{
  "d_expert": 160,
  "normalize_top_k": true,
  "router_z_loss": 0.001,
  "shared_expert_gate": true,
  "lr_router": 0.000907,
  "norm": "rmsnorm",
  "tie_embeddings": "early",
  "beta2": 0.99,
  "seq_len": 512,
  "steps": 6922
}
Below are experts of layer 4 (counted from 0) of a mixture-of-experts language model. Rows are named router (the router's row for the expert), up (a neuron's input weights, with its number) and show model dimensions 0-79. Each number is 500 + 25 x the weight over its row's rms, rounded and kept within 0 to 999. Numbers have three digits each.
After each expert's rows: "mostly gets" lists some tokens that are sent to it at least half of the time. This comes from a sample of Wikipedia text that the model never trained on.

# expert 3
router:469515495483469503528490509483503477487510465517495531482531456465511446499515533516499516544453464521501521527502535488518476487458524493488529507449513474502534494500504511497478467476467503519507480468463477511505479498524501547475486464
up0:513447502521484472528477481477484517545510469457486465484516472508478459475494509509511482536523477507554509510519520511504509470520522546468494473486486491494513495531525491484477481466521495491483506559480507496532523495492477530531452450
up1:501501486509523466497483444509482479531513474480490504530504519500515487457518496448468503498489496489541475512500527525489495473463464482479500547483459484469560482519474510514505489458487513511497508458524497525496496524465512507489480493
up2:507490469506501527498473489504504455540473481493542524516499501496524476487511522534500472516506523540541490509516498536493468472455537514526484471465500503491539476503533536479518509563527504516503484517475495507508497482491526483454524502
up3:527495481477465478521480470460450495444515514531473488485516572523470495438521522519515495536520528482504497494508546521525496507511436506506541509524513514496515492503489472458461471547468483506498561466484500525523475486496484490483470526
mostly gets: " and", ",", " but", "),", "The", " de"

# expert 6
router:514482471521485498530469503525486496456530501509443524509518495468455479513508525502477509521467454520509513490493513475491527499513470501441519434493448494501488511472502507475497481501515455488512490502500487508512484523506474541481510531
up0:462488481487487506481489504490498469513474547486468495502480494514478544492509500509508487445532482514527495508484491520513520422505524528523532487497474516462513488542535454499491513455477501477504546516493539496460546460480506495476512522
up1:471476516455529478513551498441507508489465501489459508518458517518535516500563471526533489477486498532463512462474532466492487505505497540475488490489552545498484507501500518539538497485468497499473473478478464516490513501543538519520472522
up2:507482485456489497543479489502503491491454510536475538493493519544451485448495503500478511519528506497506444539519538478494522469491504524491497523460466547536533536484566504508517479494464435467521475509477529496504485511537543480453464525
up3:501476556496535487498462494512483543452467485564489539477507512493503475498484517499494509543486507504537494480483483525478552523465517488478533511522518505506516505517477529517473457513466435516533524490474478478502523493548506523501526504
mostly gets: " United", " University", " American", " World", " John", " New"

# expert 1
router:501522525504504457522507529493491463488485546493477506528527498500519525477545481565472544505483505521491518508466523491556467486501503530512503504500473481466525506489460459465481516450435503488506526471453473496486486522506473502497491526
up0:500537500470507518524493499516482501483453503495550520515509512524477483489495471519519508475504496547455475479519524479532524500488504494528542515489566457471511520514516529479515468451495525513497490471473503503509488538471528524451533533
up1:499502533487498494530465496499486476477463559517547463485498521483465534492536462514531492520499481571480509502494533506491488481479497512497521500483507552510507498513458503510471461496450497491509525451477515507493518508512520459530510483
up2:506524493493480482517501520467516445507446531505473494512488506517548538479476496522476526524511513476527514471522460509524498452513544454487496467463519517517469507506472515502517510476504467508521489492536484501512471536502518492524509519
up3:459469460508511518469526542494509462495536517495514545506547457495471446504475502464516529468523501454475560479466518531544503536525541467515455490513513494474450525503479525503470489509503493508528481493497506504520489490505537517530512481
mostly gets: " was", " a", " in", " his", " to", " an"

# expert 4
router:506541472489491487521477497508520501475490506517440537521488472492472499470492501497492511515492484501524474541482517494528471468456537492476508494469445475516508497470483532512456470510497480556539442464515516536514522468508507537516481503
up0:464527488497467500519498526487500540515512537502457562535487439499483464454440541482502457494502480472535516525480478523501495548506516468483476519511441514517486537484495519487480517491494503535495528505509517526491523497492491512524471500
up1:464499500493481521505492499517506511479518518532548492501508505496479501506506507510500551518503465530514494515489437502519463513530523519473521537475511501517442500496487458448492514545477488499557455517471504493501502450501516514470542503
up2:526525447534503504494560516547476506498504504517503515482467471516502474523490510477486528496470506492518530459459496516473456487512485482507515545466479482516508492542541489485481470510487501448499540549480450522550490528517438533465456504
up3:493476530512498526507469555522515486514508493512516517516505449505468528490467509493527506466493492516498520560466476470470522510490529464496527487506432478461491494457499504450503482549493494453527523487502517525470523479487526532476475484
mostly gets: " W", " G", " K", " M", " N", " D"

# expert 2
router:476487479468462495489483516573482468506499518530456516514505473488523465495500472498505484464523478531559485506486489473499470438501512466494527485505486483539515489533529464460468483458474508506513488507511498485520503484521468507519453533
up0:508492545496516471538481486538505542477494528481486492522478461552515463532520503506468449489501498499499468489525484486513485499463477479519490479532458472481474493491481490488454518478542511531519471481540506508536471495472468478504487481
up1:504480522483459511524502508528502498514463458520517531478500489497489465519506510536478467534461477499454552487519480491484532460529511469500519475517513512520478500555500532470476520485492481525490519423545502448482499495588476540464494489
up2:527521499480500470520477495517499507527508468521465513510475481518529478476477518509481478546519504471509549499491518474429520526560514506495482443529502501538496483497530522508502533490529495495527542509501501509518537512507448533504520538
up3:485488494540526500509462508547471440490504521500488539461495489491533481498523504518566492471519424506462492484482512484497495528517531461470486477511459521520509505530483465463500493520494475507467501471520506501518552524508482522525499481
mostly gets: " who", " season", " she", " he", " they", " which"

# expert 7
router:447514477475493541509498509498504549482505554568507545524522489462528482498527514534492488478495470514519531487445463537525484501495452521425526502478476491492500517524464487476479501501519503515495503487498512473517505565535474490455492527
up0:494514483508526491489470446529523505540461503504526468480496528496505518497463497484488496499523497499483503482443504480523509493504437513512500512456503481512471496469466468456441541484470471483530515504468484466536483510514483499475517526
up1:512528493525496510537514535523504484516497505463480516458521492516469470482486530430477490484502460460507476504542514464517453528491499542546511512481501518517518513512534499504459442481557504525501454480495528506541516508494540509495453456
up2:471539496508505524520538505518485496493532497550461500470550503478504489476509524466498463478533462431533484515504538560504463509519478445527529467531507515478531519453511473499515521472481495554475483497471550514531536531498502474474486516
up3:472518488518481505499489499545522503492526495561507468532510502486540516477482500515507481463536503491477521486462487526538475538482471515476517514510524524485465480501495519477505524477512483526458466509494533479459524458521483506474495488
mostly gets: " 0", " 3", " 4", " 1", "1", " 6"